config.yaml
n_layer: 13
d_model: 128
n_experts: 16
experts_per_token: 4
d_expert: 48
d_shared_expert: 0
activation: "geglu"
moe_layers: [2, 3, 4, 5, 6, 7, 8, 9, 10, 11, 12]
router_score: "sigmoid"
normalize_top_k: true
routed_scale: 2.0
balance_loss: 0.000121
balance_bias: true
init_std_router: 0.0188
lr_router: 0.00172
n_head: 2
n_kv_head: 2
head_dim: 64
vocab_size: 4096
norm: "rmsnorm"
norm_place: "pre"
norm_eps: 1e-05
positions: "rope"
rope_base: 10000.0
rope_fraction: 1.0
qk_norm: false
attn_scale: 0.125
tie_embeddings: true
parallel_block: false
init: "uniform"
init_std_qkv: 0.0279
init_std_o: 0.00546
init_std_up: 0.0279
init_std_down: 0.00546
init_out_by_depth: true
optimizer: "muon_variant"
lr: 0.00402
lr_mult_down: 2.0
beta1: 0.95
lr_head: 0.0126
grad_clip: 0.5
warmup_steps: 200
schedule: "wsd"
decay_fraction: 0.929
decay_shape: "square"
final_lr_fraction: 0.05
batch_tokens: 65536
seq_len: 768
doc_mask: true
train_tokens: 362600000
steps: 5533
dataset: "wikipedia_en"
Below are experts of layer 10 (counted from 0) of a mixture-of-experts language model. Rows are named router (the router's row for the expert), down (a neuron's output weights, with its number) and show model dimensions 0-127. Each number is 128 + 24 x the weight over its row's rms, rounded and kept within 0 to 255.
Before each expert's rows: "raises" lists some tokens whose logits its average output raises strongly, later layers aside. This comes from a sample of Wikipedia text that the model never trained on.

# expert 13
raises: "ate", "at", "ated"
router [132  96 102 127 121 112  99 117 130 144 142 155 109 142 131 166 113 154 155 134 116  83 111 174 131 105 172  94 121 160 155 143 181 116 138 116 103 137 119 115 155 137 102 140  94  84 167 124 133 159  57 115 131 152  96 130 173 120 123 123  89  90  99 112 121 115 135 109  99  81 116 178  92 103 156 125 151 134 141 143 127 144  93 134 133 115 114 137 132 156  78 127 148 132 153 127 139 152 131 136 126 106 127 116 120  90 105 127 135 142 137 159 137  98 127 150  82 113 140 145 134 126 141 197 132 126 132  95]
down0 [120 119 159 160 106 155 139 128 122  90 132 133 153 108  91  92 159 163 137  96 118 150 103 163 172 111 123 113 103 124 116 152 117 122 161 134 101 101 122 115 122 191 162  72  85 136 113 121 134 142 118 169 124 130 161 103 125 146 128 102 160 123 150 136 166 126 160 176 103 151 146 105 165 129 181  89 157 140 112 122 120 163 142 115 149 139 155 127 169 100 119 150 168  94 135 106 133 170  96 153 134 133 139 152 151 146 147 100 112 127 125 157 162 128 127 125 141 142 152 128 108 133 129 127 168 153 105 115]
down1 [137  95 130 121 172 105 155 149 120 109 129 136  95 107 141 118  97 125 121 134 130 106 188 163 126 126 148 105 158 158  63 119 104 134  85 127 139 132 105 147 103 142 127 106 154 110 134 103 141 121 137 102 138 149 158 167 183 165 115 122 178 157 121 132 149 117  75 133 100 123  96 119 109 136 132 149 153 133 121 158 133  91 152 158 130 112 115 124 114 136 173  93 196  79 105 107 120 130 139 144 136 113 142 137 139 171 100 123 126 123 130 147 142 150 148  87 138 109 117 152 159 118 120 174 139 116 129 148]
down2 [123 145 115  95  59 124 121 133 112 127 125 141 145 152  92 110  95 138 136 139 142 127 134 154 156 117 123 137 105 119 116 160 127 141  99 152 142 186 114  88 143 152 139 152 107  90 143 111 105 135 183 148 109  82 135 100 109  87 140 129  91 130 148 162 111 154 111 127 114  80 156 134 123 111 118 106 108 123 159 132 133 145  83 108 140 111 156 113 120 126  91 122 165 152 157 186 135 124  73 115 103 134 120 148 107 135 119 162 174 135 128 121  94 124 127 131 117 126 169 117 128 169  95 138 140 120  75 134]
down3 [163 160 114 110  86 143 144 128 165 145 131 117 101 139 153 146 164 162 124 110 101 128 147 104  97 124 128 111 103 117 134 158 121 107 130 112 138 180 147 117  91 172 112 155  92 133  91 104 155 134 123 140 113 133 100 177  89 109 143 122 140 134 107  98 144 138 118 139 117 141 189 163 162 105 117  35 112  89 130 138 154 136 147 148 119 123 133 136 135 154 114 140 126 144 147 158 151 123 118 162  99 160 126 154 169 130 105 104 179 128 106 117 130 126 141 171 143 138 127 130 149 127 171 140 114 117 119 135]
down4 [163 133 145 162  92 145 136 113 133 147 101 162 149 112 131 151 120 119 168 149 109 124  90 186 114 145 152 154 112 154 141 140 160 116 178 147 124  93 136 187 164 165 120 135  91 150 140 172 103  93 116 136  94 149 124 151 141 125 105 137 101 146 151 176 167 135 157 153  90  84 128 123  87 131 133 175 130 125 130 162 111 137 122 150 120 129 112 132 122  98 127 130 139 161 117  86 137 158 129 127 156 138 135 161  91 118 145 148 149 105 158 147 129 138 126 129 145  94 117  84 123 115 145 137 135 141  92 100]
down5 [151 133 133 148 118 159 116 127  72 137  69 105 130 146 149 137 111 169 136 161  89 132 100 117 128 115 124 155 115 146 110 134 143 141 110 158  95 177  79 164 118 119 108 141 138 125 121 129 149 160 132  84 128 133 133  58 128 125 124 138  37 130 149 129 149 145 109 133 120 126 114 105 120 108 103 139 124 135 142 145 149 116 111 130 171 107 142  95 129 106  70 176 126 137 118 138  98  83  99 138 120 117 121  93 162 149 118 126 134 135  95 105 170 155 114 128 154 157 128 150 116 112 114 117 139 137 112 139]
down6 [152 131 123 114 130 135 134 128 130  99 146 168 115 118 132 142 133 118 126 175 151 116 161 131  69  93 122 120  78 105 181 100 125 137 149 104 118 159 125 138  97 146 141 115  93 157 174 162 148 115 133  72 148 129  77 140 118 105 107 111 143 102 123 124 136 135  98 104  97 114 113 108 127 111 154 153 104 152 153 153 119 144 126 184 147 116  89 145  65 132 144 139 135  90 134 138 147 145 149 115 139 139 140 103 109  93  76 102 133 117 126 102 143 190  89 126 121 136  95 118 100 135 146 145 124 111 132 126]
down7 [118 182  93 132 113 118 160 133 130  85  91 111 108 134 170 116 119 146  88 164  85 139 111 141 123 121  96  87 126 159 135  97 105 126  95 179  93  90 112 154 137  99 150 129 143 105 110 137 143 172 144 129 130 107 138 125 154 135 110  91  83 151 111 108 119 108 126 174 122 121 132 123 105 119 165 159  97 128 134 129  96 145 151 131  77 149 152 123  90 157 109 112 167 116  88 115 137 138 139 142 113  95 126 109 118 110 111 149 131  94 134 138 160 163 112 145 140 126 194 130 122 102 111 111 134 157 139 124]
down8 [123 133 120 138  73 140 159 154  86 127 121 137 107 164 108 117 178 110 152 145 125 136 135 150 122 113 153 144 129 144 119 114 144 100 103 118 160 150 141 133 154 119 136 136 170 132 130 136 124 104 134 154 108 108 137 147 164 150 114 142  90 136 130 126 129  95 147  98 120 121 152 138 117 145 148 107 118 171 117  87 177  99 104 131  65 101 119 122 121 113  94 128  94 156 147 126 117 122 117  81 165  96  94 124 155 122  87 141 137 104 118 165 180 206 125 145 152 124 160 108 126  96 138 139 151  91 147 136]
down9 [140 143 133 127 112 151 144 129 121 145  97 138 163 138 133 116 113 110 145 132 141 139  98 130  98 115 123  96  97 106 153 123 120 123  89 121 111 125 130 137 137 139 164 163 160 118 144 124 136  99 144  95 127 107 114  82  80 168 138  75 170 112 119 144 112 105 131 154  89 143 106 101  94 170 120 118 180  84 100  87 142 157 112 171 153 151 135 162 136 142 130 136 132 137 101 148 113 147 117 128 150 133 102 109 128 154 146 156  78 126 136 148 123 148 137 177 132 148 135 110 152 195 111 112  93  93 103  87]
down10 [135 101 101 151 163 106 116 118 146 102 118  88  92 129 172 156 101 148 141 150  93 132 117 118 117 145 144 130 164 124 130 107 123 126 162  94 150 161 206 144 126 120 138  94 126 114 142 177 142 146 110 146 124 113 135 162 146 104  91 107 144 137 141 154 152 148 134 149 111 117 112 163 118 124 112 177 111 145 128  70 134 175 173 175 115 155 116 149 130 106 122 104  86 109 132 121 142 119 146  85 137 128 158 132  94 150 129 128 125 140 112 131 170 154 130 141 122 117 130 126 149 131 107 165  97  90  84 112]
down11 [116 164  81 107 137 157  91 121 120  82 155 131 132 113 115 162 148 126 142 127 114 123 107 126 127 139 106 139 121 169 129 133 141 112 171 124 161 149 137 107 128 141  85 104 131 145 129 130 108 134 114 116 122  98 114 105 187 139 136 161 157 112 160 112 148 112 156 118 112 146 101 111 161  93 151 139  85 167 140 128 162 112 109 148 159 107 149  79 135 117 100 111  49 158 115 151  93 136 147 111 158  80 126 131 130 125 125 136 143 129 131  97 144  76 138  92 133 153 152  99 103 118 118 157 167 131 162 140]
down12 [154 131 132 136 115 123 136 152 113 143  88 141 118 114 175 149 176 168 144 182 139 123 130 104  94 121 109  93 139 108 132 145 179 122 137 119 118 135 137 143 107  62 136 175 177 131 140 119 127 128 129 137 142 108 158 107 110 121 144 123 133 147 109 114 137 128  89 158 103  90  61 110 135  99 110 126 122  78 126 145 114 116 127  90 118 150 151 123 125 163  90 136 111 177 147 118 116 130 114 125 131 157 178  97 129 120 180 115 139 121 124 106 130  98 113 155 113 164 112 104 106 113 163 147  97 147 123 149]
down13 [150 147  97 134 158 165 120 125 132 141 154 157 192 147 126 155 151 126 158  90 139 159 105 122 151 116 126 104  85 165 123 141 118  84 107 132 104 169 147 156 178 118 154 190 153 156 108 139 133  80 130  93 117 138 122 123 113 117 145  98 103 133 126 134 141 120 127 147 128 146 146 111 141 111  96 149 156 117 164 107  94 122 110 148 150 124 110 133 122 125 157 136 168 131 121 140  69 145 146 184 128 166 116 152 148 108 151  95  95  89 148 105 134 115 133 114 127 159 116 156 149 153  96 124 132 106 122 115]
down14 [134 121 114 103 157 118 132  81 128 115 129 112 118  78 154 148 112 127 129  90 151 126 138 151 106 159 113 133 104 118 126 129  65  90 131 110 136 124 112 109 154 158 139  91 129 153 116  95 123 134 172 102 169 171 103 133 115 110 122 117 125 110 141  90 127 107 109 132 181 122 161 109 119 139 112 157 140 137 134 131  92 134  82 144 157  88  82 143 125 113  88 160 106 114 129  93 101 137 124 125 121 161  92  93 117 127 165 126 114 182 102 141 166 105 169 162 159 139 109 118 127 117 137 125  97 137 102 162]
down15 [ 91 120 111 143  98 144 135 139 137 125 136 130 129 128 125 122 144 127 153 103 111 157 143 144 176 140 151 101 116  84 173 151 103 109  76 138 113  94 109 106  99  77  91  83 102 141  67 138 141 141 149 123 178 117 140  92 157 116 117 130  86 148  95 128 116 116 101 125 144 153 137 124 170 110 122 109 107 132 116 129 109 137 173 140 136 145 108 136  69 138 134 104 101 159  81 115 144 132  65 144  85 102 119 124 150 127 145 121 118 106 146 138 119 122 172 130 149 107 104 142  95 143 111 126 116 109 148 144]
down16 [140 116 129 106 137 133 108 177  93 108 106 183 172 126 115 155 165 164 159 118 137 147 135 150  91 179 149 152 155 121 139 119 145 138 139 136 145 143 149 100 151 186 127 116 149 113 132 150 146 100 121 141 187 137 134  89 163 148  89 130  84 132 128 123 169 139 126 105 147 110 166  95 135 130 149 106 120 124 116 168 132 165 140 136 156 118 106 132 107 113 115 108  91 113 125 135 143 130  96 127  93 115 104 128 164 112 118 150 104 123 129 162 133 175 114 150 158 191 106 129 137 142 121 154 113 118 133  91]

# expert 6
raises: "9", "7", "8", "6", ";", "2"
router [129 109  98 131 121 147 144 107 190 125  93 167 147 113 137 111 134  99 154 125 143 102 135 147 140 130 124 140 124 115 139 121 175 126 165  96 119 145 122  68 124 152  92 102 132 148 131 127 128 150 127 147 135 166  95 102 126  93 125 121  85 142  87 111 117 110 174 112  89 121 161 109 122  82 108 132 150  87 114 153 143  80 145 113 134 143  95 116 141 166 124 135 166 151 133 143 137  92  99 139 132 123 110 106 123 138  95 104 138 176 149 105 153 104 114  92 123 173 142 138  59 116 147 115 147 128 145 139]
down19 [ 99 132 143 142 137 124 126 148 145 148  96 175 116 145 140 126 133 101 113  98 167 109 112 154 119  88 100  88 144 146 171 105 147 118  96 157 151 126 165 132  87  91 137 123 112 114 105 110 128 128 112 139 109 154 138 157 159 149 137 158  88 148  99 105 148  95 116 114 119  93 145 137  67 104 129 105 121  92 102 136 147 110 140  92 129 124 107 148 138 100 109 135 213 146 131 140 124 140 130 126 174 134  81 114  92 142 115 154  92 114 114 120 137 118 141 129 100 170  90 129 137  84 148 135 139 154 123 125]
down20 [ 96 122 104 105 107 127 116  98 131 136 144  97 119  84 126  89 109 131 178 115 125 115 129  79 122 135 122 137 155 131  90 173  86 163 143  80 139 119 124 133 126 101 123 124 160 120 170 148 128  86 124 127 150 122 126 126  70  94 145 126 180 134 129 103 145 130 140 133  79 137 133 137 121 147 127 104 134 173 143 128 145 127 129 115 168 131 128 114 107 123 164 131  96 105 143 108 133 142 135  39 163 137 136  98 130 158 119 131 152 146 139 136 153 101  83 170 146 125 103 148 128 160 142  85 136 124 131 122]
down21 [131 116 147 106 128 138 147 125 148  99 164 140 130 136 126 108 151 142  83 142 104  91  80 117 146 146 117 115 160 118 106 113 124 146  90 119 159 119 138 145 123 135 100  98 120 107 138 157 152 147 148 141 111 119 103 185 110 150  85 145  70 102 168 124 127 136 104 109 141 119 158 115 144 145 126 112 170 111 110 169 103  90 126 138  97 161 126 154 114 129  88 176 164 111 155 111 151 107 142 130  73 140 145 129 177 110 152 191 131 135 136 131 120 130 142 149 127 143  99 136 121 124  91 133  82 111 159 107]
down22 [100  93 109 115 112 115 100 106 118 136  86 104 111 164 144 108 155 131 165 152  98 182 103 170 148 181 157 159 130  89 125 139 121 144 139 116  78 106 165 129 128 114 171 102 106 148 122 141 114 145 144 136 121 115 122 146 110 119 133 145 127 115 113 100 101 103 122 104 151  99 113  89 115 109 145 115  94 118  82 148 115 154 177 120  94 106 111 105 145 113  85 124  93 140 124 133 140 136 156 113 122 118 172 134 165 153 127 191 143  94 114 133 135 115 128 162 107 158 150 145 126 165 103 104 144 108 134 124]
down23 [121  97 101 106 116 133 111 101 132 120 136 128 111 160 162 200 138  83 135 133 146 105 135 150 122 151  91 153 132 111 126 143 126 126 148 162  83 147 126 134  99 122 131 143 115 111 141 118 125  78 156 157 119 136 138 154 105 134 142 112 195 142 147 132 145 165 115  92 122 119 177 117 147 125 140 107 106 148 128 161 101 125 141 141 159 103 127 128 106 118 133 164 133 114 155 117 148 156 105  90 120 115 128 108  88 123 136 111 127 160 125  80 184 118  90 126 106 158 171 155 125 125 168  80 155 173 125 143]
down24 [141 142  79  99 150 164 120 124 122 116 122  86 167 147 136  92 131 121 155 110 118 114 106 118  98 148 109 115 100 125 102 146 161 150 155 139  76 103 102 102 130 136 120 125 120 112 151 138 119 125 151 125 163 131 148 153 191 105 126 118 121 117 174 134 100 126 109 137 129 134 132 169 131 141 142 145 145 183 107 110 149 143 103 115 122 111 121  69 108 102 153 120 157 121  52 146 117 125 144 105 117 163 132 114 128  97 191 127 125 116 127 101 131 114  86 130 145  96 112 139 108 108 127 101 134  71 147 147]
down25 [142 116 156 121 154  71 144 148 126 187 171 137  93 121 158 126  97 117 132  89 137 127 112 151 130 148 132 129 150 117 103 132  89 109 123 127 160 108 141  75 141 122  99 131 161 161 127 131 129 130 113 114 101 181 151 119 112 123 123 177 143 132  80 129 108 116 131  89 160 111 115 118  99 171 166  88 149 104 185 135  70 119 112 160 146 143  89 129 135  98 128 135 100 149 106 137 112 167 119 101 141 164 117 155 134 105 127 127 100 140 136 114  95 111 103 133 109 127 148 129  86 130 118 124 134 140 147 150]
down26 [112  98 125 131 154 120 160 109 106 140 130 136 112 150 184 130 123 144  80 110 121 139 144 103 174 135 105 121  95 109 122 134 110 156 131 129  98 130  84 134 114 112 146 107 163 133 158 137 159 106  92 139 132  83 175 120  92 131 102 121 117 108  88 154 102 154 135 136 160 131 127 136 142 133 138 155 144 148 125 119 128 159 127 128 102  93  60 118 142 130 154 167 167 123  73 128 104 150  97 112 167 114 138 163 146 109 147 146 135  79 113 122 124  90 121 127 133 132 116 162 161 169 140 184 127 111 104 132]
down27 [167 116 132 164  93 147 129 139 136 133 132 171 133  91 153 122 140 132 156 134  82 134 167 154  99 124 124 173 106 177 134  65 142 114  86 139 138 153 135 143 127 155 128 153 113 146 175  89 119  96  87 100 147  87  97 105 118  98 109 128 115 134 150 106  78 133 158 103 108 128 105 138 144  95 130 168 147 135 157 133 139 115 100 115 114 114 136 156 147 114 153 133 161 171  98 132 142 107 150  96  96 111 147 127 131 103 130  98 100 127 133 128 139 119  97 145  99 134 144 156 164 116 127 138 145 179 121 149]
down28 [127 101  94 105 130 118 151 129 144 107 120 132 130 137 136 106 101  81  69 115 121 124  93 124 139 116 125 115 145 136 110 153  96 112 149  87 111 117 127 118 141  78  88 139 136 129 130 122 173 163 148 108 119 150 158  81 165 126 126 178 114 115 126 157 126  67 120 141 115 118 150  81 129 152 146  99 104 136 181 138  54 114 116 120 146 124 145 108 137  91 105 120 140 153 159 111 153 165 141 103 115 160 124 169 129 128 135 118 108 109 128 100  93 118 138 113 103 133 160 102 139 130 153 168 136 123  98 152]
down29 [148  91 121 112 140 186 169 158 115 145 120 159 103 119 100 109  95 105 117 120 133 124 164 121  98 139 161 144  94 160 112 117 153 129 124  98 116  93 125 128 176 177 145 168 100 141 131 122 119 126 110 125 108 124 144 147 154 144 109 134 107 143 127  79  99 105 104 126 159 149 155 105  94 160 115 161 132  95 137 121 118 124 114 161  77 157 131 122 150  88 129  84 123  92  97 133 123 114 125  97 123 175 137  79 113 123 106  78 131  98 130 139  91 147 126 114 135 135 103 111 115 159 148 161 109 130 128 163]
down30 [136 104 173 109 141 149 118  93 145 140  97 105 156 114  79 134 100 128 141 144 136 134  84 127 141 120  69 132 119 126  67 129 151  93 147 122 164 143 166 101 162  88 152 137 144 157 119 133 153 144 115 154 171 121 125 139 131 163 176 108 180 103 153 122 190 100 154 150 137 143 115 118 135 146 105 131 125 151 119 143 119 131  80 140 164 152 108 148 141 134 123 114 140 169 126 117 119 140 148  87 139 128 127  86  84 134  97 146 106 117 126 171 161 135 135 126 120 150 133 122 119 120 107 114 128 103 168 129]
down31 [109 112 147 138 117  89 171  92 147  81 147 129 140 122 135 118 127 115  86 123 106 106 126 123 129 152 138 152  85  89 136 145  99 139 105 123 130 112 122 138  51 116 102 138 120  88 146 149 113 132 124 140 161  97 111 196 127 106 130 133 176 133  90 148  98 140 109 135 126 122 131 139 104 109 136 153 128 142 126 156 109 135 139 130 111 114 109  79 150 140 160 130 142 114 121 113 132  97 156 108 150 139 126 129 161 143 126 106 168 172 131 117  97 111 104 191 131 193 130 127  89 131  85 128 118 161 132 116]
down32 [129 101 112 143 133 130 158 143 111 134 130 132 160 150 122  85 131 152 131 174 136 104 134 111 153 133 129 162 123 170 132 151 162 129 144 141 145 147  97 142 145 106 160 108 168 112 120 134 165 144 141 143 111 130 128 145 126 147 168 134 159 177 128 142 124 172 138 102 152 158 150 122 153 123  86 149 127 109 122  95 160 101 117 147 127 143 117 127 108 124 149 127 122  97 146  99 163 111 139 186 131  95 156  94 123 122 119 165 134 102  73 108 137  86 137 144 223 139  83 141 148 151 135 140 144 123 107 106]
down33 [117 114 110 136 104 117 176 147  85 120 144 140 104 110 127 112 147 135 132 120  89 140 137 149 135 128  96 115 149 120 102 117  64 150 130 136 121 105 124 100 124 177 170 138 155 120 148 138 148 107 168 133 140  95  78  92 113  99 143 108 202 117 155 113 194 126 147 125 129 100 129 143 113 121  98 123 141 121 119 113 107 120  88 175  97 133 103 148 104 105 117 133  92 115 109 140 142 166 143 122 131 130 129 136 129 104 138  96 136 149 120  66 104 167 138  79  96 128 142 108 101 138 116 121 115  98 137 123]
down34 [ 96 163 129 145 105 124 151 133 171 145 110 152 169 133 179 124 119 121 157 113 170  87 143 132 123 106  55 132  98 110 121 171 161 107 151 129 128 156 124 136 166 137 132 107 125 107 126 104 145 108 152  96 135 102 158 158 127 127 151 139 174 154  99 121 104 149 145 131 123 131 140  77 128 157  94 133 106  96 120 144 158 108 133 108 149 108 188 147 148 151 141 144 132 152 163 114  92 107 110 170 158  72 129 108 100 160 135 142 128 139 141 141 141 133 115 113 127 109 146 152 145  99 134 112 108  98 107 115]
down35 [114 149 123  85 115 181 110 131 106 103 137 104 136 104 125  87 100 151 173 100 121 151 138 104 113 151 127 110 124 135  78  93 132 114  96 104 147 112 129 139 131 111 126 170 104 121 138 140 145 159 141  88 143 131 147 148 116 160  70 125 102 176 135  94 101 123 105 146 129 137 158 149 115 115 123 142 104 138 129 141  83 119 132 114 119 172 144 118 137 112 111 120  99 123 117 148 145 147 132 120 110 171 134 110 152 106 176 145 158 106  92 155 110 143 121 127 147  75 106 183 123  98 105 165 124  68 126 113]

# expert 7
raises: "l", "sp", "pp", "lin", "ss"
router [141 106 101 158 103 151  92 165 111  86 121 141 131 141 115 162 102 148 106 132 166 116 126 128 112  98 160 160 145 130 136  72 184 133 146 110 101 133 154 140 113 160 136 132 144 132 112 139 133 129 116 168  81 154 122 117 101 124 155  82  89 178 125 115 129 157  83 126 125 103 119 151  98 121 124 135 142 139 121 120 112 110 113 118 103 160 120 124 117 140  91 146 115 142  98 192 124 129 115 142  75  93  81 121 136 104  92 164 101 106 147  92 101 108 143  93 138 133 145 118 130 139 115 176 118 124 124 119]
down0 [139 117 105  75  96  81 121 115 114 117 118 131 122 131 173 138 136 157 105 132 118 105 132 147 151 138 136 156 160 157  98 101  77 102 139 147 115 165 108  62 146 127 116 136 132 152 111 111  93 138  63 149 137 129 126  71 118 163 189 141  86 125 150 160 125 122 156 118 130 111 120 115 152 149  95  98 122 140 142 166 136 123 120 144 159 119 150  81 136 124 130 116 146 111 137 138 128 179 117 129 122 115 110 123 126 107 133  94 136 149 114 152 133  95 117 125 129  86  86  92 119 145 124 140 106  86 106 125]
down1 [103 118 139 111  92 192 110 145  98 103 145 143 118  99 123 102 126 111 182 128 136 111 103 139  97  91 160 142 148 128 125 115 133  94 156  95 140 125 132  85 135 108  89 114 138 126 120 130 128 113 136 124 150  93 136 149 122 152 142 110 169 138 144 120 141 133 109 104 203 121 110 167 113 135 140 163 111 148 116 139 144 146  83 121  73 151  95 108 100 101 141 135 178 140 124 120 103 100 153 135 146 166 140 118  76  82 124 119 154 122 148 118 100 149 133  88 157 130 135 121 106 139 137 140  86 143  96 126]
down2 [158 136 123 145 159 142 129 147 126 141 172 117 111 111 162 115 112 116 117 105 142 148 146 120 108 141 125 108 119 138 101 115 193 113 149 137 146 112 107 140 122  89 138 172 156 139 108 127 131 148 128  82 108 129 106 120  87 102 114  97 110  78 123 167  84 136  71 166 114 109 151 132 160 118 138 135  91 159 117 177 147 156 142 124 132 146 133 138 126 171 159 127 135  90 118 133 104 138  71 148 187 154  87 121 126 127 139 135 105 133 131 122 129 104 139  96 128  75 106 139 107 120 115 128 174 109 104 108]
down3 [127  97 121 133 100 158 123  87 161  90 166 130 134 104 127  90 141  86 135 149 143 118 126 124 117 100 110 136 135 110 123 162 121 116 128 146 111 171 179 121 167  95  56 119 162 112 105 134 135 127 130  81 172 134 142 120 146 118 160 154 116  88  73 195 100 144 149 104 120 119 149 107 111 167 132 139 112 137  79 138 140 144 150 144  71 118 153 117 144 141 114 162 136 113  96 131 108 148 126 127 120 126 142 122 120  96 142 101  99 165 150 119 115 166  96 133 120 150 136 132 115 140 142 101 136 119 128 122]
down4 [126 108 140 116 129 122 208 120  85 126 146 146 117 134 105 124 163 131 132 142 128 118  95 118  98 131 127  88 139 133  93 101 171  94 112 124 109 152 146  99 131 137 142 125 138 145 114 103 148 120 130 133 106 129 144 126 112 153 141 128 219 147 101  90 100 141 107 138 145 167 135  96 123 145  98 139 123 121 119 109  94  88  95 114  79 147 151 102 104 114 106 123 115 108  95 138  91 168 150 161 126 133 107 152 160 111 153  97 126 103 126  82 134 164 103 150 138 126 135 154 166  86 125 128 107 147 127 115]
down5 [104 107 114 140 154  94 120 150  82 140 155 163 125  85 133 130 148 127 118 156  97 154 138 158  53 106 138 113 150 145 129 133 147 136  80 116 105 139 121 111  96  75  87 126 127 129 123 132 123 108 171 152 125 112 123  96 121 154 164 152 143 112 153 129 119  89 126 114 115 165 132 130 101  97 127 113 143 152 139 120 132 113 122  82 139 116 155 113 174 128 111  88 115 107 111 132 113 103 108 121  74 138 105 149  93 139 129 169 124 174 140 125 173 107 123 109 110 134 137 127 126  76 146 160 114 167 103 110]
down6 [108 141  98 129 157 104 145 118 155 112 149 140 129 112 122  41  94 145 138 180 165 129 118 133 165 139 127 133 115 133  91 132 116 108 110 128  79 126 121 117 135  97 142 123 104 130 108 163  99 133 124 164 141 122 150 115 155 129 150 128 244 154 132  85 123 144 131 124 117 148 131 136 105 104 156 132 131 109 135 153 132 161 128 109  97 119 112 110 152 117 129 136 124 171 120 123 100 129 129  82 150 128  99 128 104 131 134 108 141  97 114 109 129 148 127 154 151 138 113  90  97  95 117 150 132 117  78 120]
down7 [114 104 134 144 156 100 176 130 112 142 120 154 106 140 149 116 123 129 121 137 108 144 152 126 126 167 135  97 150 118 132 121 160 173 138 108 103 115 144 141 114  54 187 196 140 129 174 150 139 108 128 130 118 127  70 121 129 111 200 137 169 116 112 137 114  90 115 160 130 130 131  94 118 126 100 143 147 132 172 116 111 161 122 107 142 141 157 170 112 147  95 131  98 156 147 117 159 155 146 132 123 116  94 115 144 110 112 138 119 112 159 112 122  99 105 136 110 105  80 126 146 120 105 123 123 124 150 118]
down8 [107 157 174 133 170 160 125 119  91 101 132 137 119 103 137 120 144 121 137 176 172 125 137 131  94 106 138 130 166 144 113 126 122 147  82 121  98 108 141 178 125 160 138 140 155 159 121  97 126 108 128 112 149 103 113  89 147 158 105 154 162 124 150 154 109 113 135 111 140 120 132 118 113 152 112 138  81 103 147  90 120 127 177 135 186 126 164 131 152 128 159 133 130  68 135 141 151 109 134 143  91 135 113 165 111 144 105 110 123 135 167 138 138 154 166 158 150 181 126 163 122 106 113 155 106 133 142 153]
down9 [146 155 134  94 105  92 136 104 151 185 107 184 128 123 100 119 135 106 135 121 103 177 134 124 102 120 109 147 112 130  98 137 110  89 141 150 149 133  92 140 155 136 151 157 163 123 178  90 161 122 112 135 131 202 118 125 105 132 111 118  99 114 109 182 136 112 138 149 117 137  84 141 121 118 143 117 110 162 137 158  57 113 119 101 158 105 102 124 142 134 128 134 123 137 148 140 112 107 112 117 144 125 142 123 143  97  81 118 166 124 154 124 146 135 136 124 125  96 137 111 111  86 128 140 167 176 128 119]
down10 [122 102 143 132 155 131 132 120 101 111  92 151 106 116 127 147  98  97 102 167 105 149 157 134  94 117 100 106 108 138 151 113 146 175 162 111 134 124 131 144 113 163 139 146 129 120 125 167 170 141 109 130 137 111 170  69 113 159 105 158 124  96 137 134 112 126 126 123 158 114 127 150 113 147 160 142 130 116 121 157 161 128 186 116 104 145 100 105 174  84 116 136 151 159 133 129 149 119 148 113 108 177 165 119 159 125 124  87 105 162 136 125 155 131 139  95 113 111 108 148 168  72 107  99 178 129 132 141]
down11 [ 87 139 157 102 113 143  98  94 142 131 159  81 158 132 131 139 123 167 141  84 144 136 151 117 127 157 140 179  87 112 121 120 145 129 151  84 102 131 105 107  78 108 124 124 160 131 142 119 107 140 155 108 122 128 127 120 138 126 169 164  85 129 145 114 143 139 155 115 175 132 116 131 119 168  92  82  98 124 169 134 115 108 161 147 122 169 179 138 168 163 136 123 136 154 128 126 124 126 126 133 136 125 142 168 155 106 164 163 110 136 103 154  95  96 126 110  92 124 159 131 135  93 151 108 152 110 109 113]
down12 [138 138 155 146  70 129 139 146 113  81 156 126 109 126 156 126 148 141  92 113  84  84 123 202 163 127 102 139 134 135 109 148 172 124 131 134 105 149 128 129 119 154 138  97 137 139 125 106 175 174 134 113 107 129 118 102 133  89 190 178 136 130 147 136  93 148 132  91 102  77 121 120 136 141  94 110 123 106 138 108 115 152 153 113 144 147 118 133 147 121  92 152 100 132  91  96 126 115 161 137 160 152 152 136 130 133 112 134 169 103 123  94  90 168 115 122 131 124 127 122 122  89 132 119 121 139 144 103]
down13 [141 116 112 120 149 145 135 144 100 136 121 143 149 159 137 131 124 121 156 145 110 176 133 124 101 145 128 175 141 152 150 101 125 126  91 170 118 117  72 143  91 157 100 136 125 131 142 123 145  51 142 136 166 111 113 129 100 117 132 138 146 152 145 123 147 146 107 141 164  91  86 122  89  98 143 114 169 184 131 113 134 141 138 131  98 121 143 136 120  83 131 121 119 126 105 108 116 100 138 130 120 109 178 114 137 128 151 120 157 117 168 123 157  79 113 122 128 148  92 171 132 129  88 130 135 125 194  97]
down14 [118 100 151 102  74 137 164 124 138 135 117 139 156 136 120 113 110 105 100  91 145 126 110 138 131 114 116 141 127 136  59 152  82 176 126 126 138 147 140 137 109  88 116 109 122 161 123 140 121 115 125 136  87  95 146 109 135 157 131 124 171 145 129 133  92 115 112 145 161 150 141 119 106 168 124  85 108 136 154 159 130  98 129 104 115 126 131 132  82 119 171 130 116 131 116 130 167 169 121 143 112 197 186 153 127 156 139 141 133 123 122  80 138  94 139 129 171 152 165 167 128 154 138 127 145 102 135 137]
down15 [127 146 132  80 140 109 144 150 147 130 157 127 106 168 147 118 122 140 158 116 119 135  96 132 109 135 140  88 142 142 123 115 102 140 155 112 154  93 136  89 151 169 111 142 181 112 129 127 177 145 101 130 153 132 119 127  88 132 128 142  62 142 116 127  97 137 102 122 118 134 137 133 175  90 167  97 182 182 159 141 133 110 149 140  71 144 133 169 106 119 145 143 119 132 133 104 151 177 153 117  87 134 125 139 118 131 124 148 122 125 116 126  94 101 138 146 130 143 106 142 155 121 172 150 182 111 139 114]
down16 [ 87 111 157 153 132  87 154 139 144 123 128 117  72 122 126 147 127 131 118 120 101 102 130 115 113 143 117 107 121 117 161 117 128  85 111 187 138 125 143 114 147 128 109 165 133 121 118 113 133 125 115 140  96 114 149 110  99 162  63 165  91 116 141 125 127 137 133 112 151 155 182 143 119 134 128 151 100 102 155 130  90 160 139 148 145 146 153 160 153 117 107  96 165 136 109 121 133 175 121 142 134 166 124 131 188 146 102 141 141 103 156 144 159 154 127 128  84  92 100 110 131  99 159 174 111 139 161 147]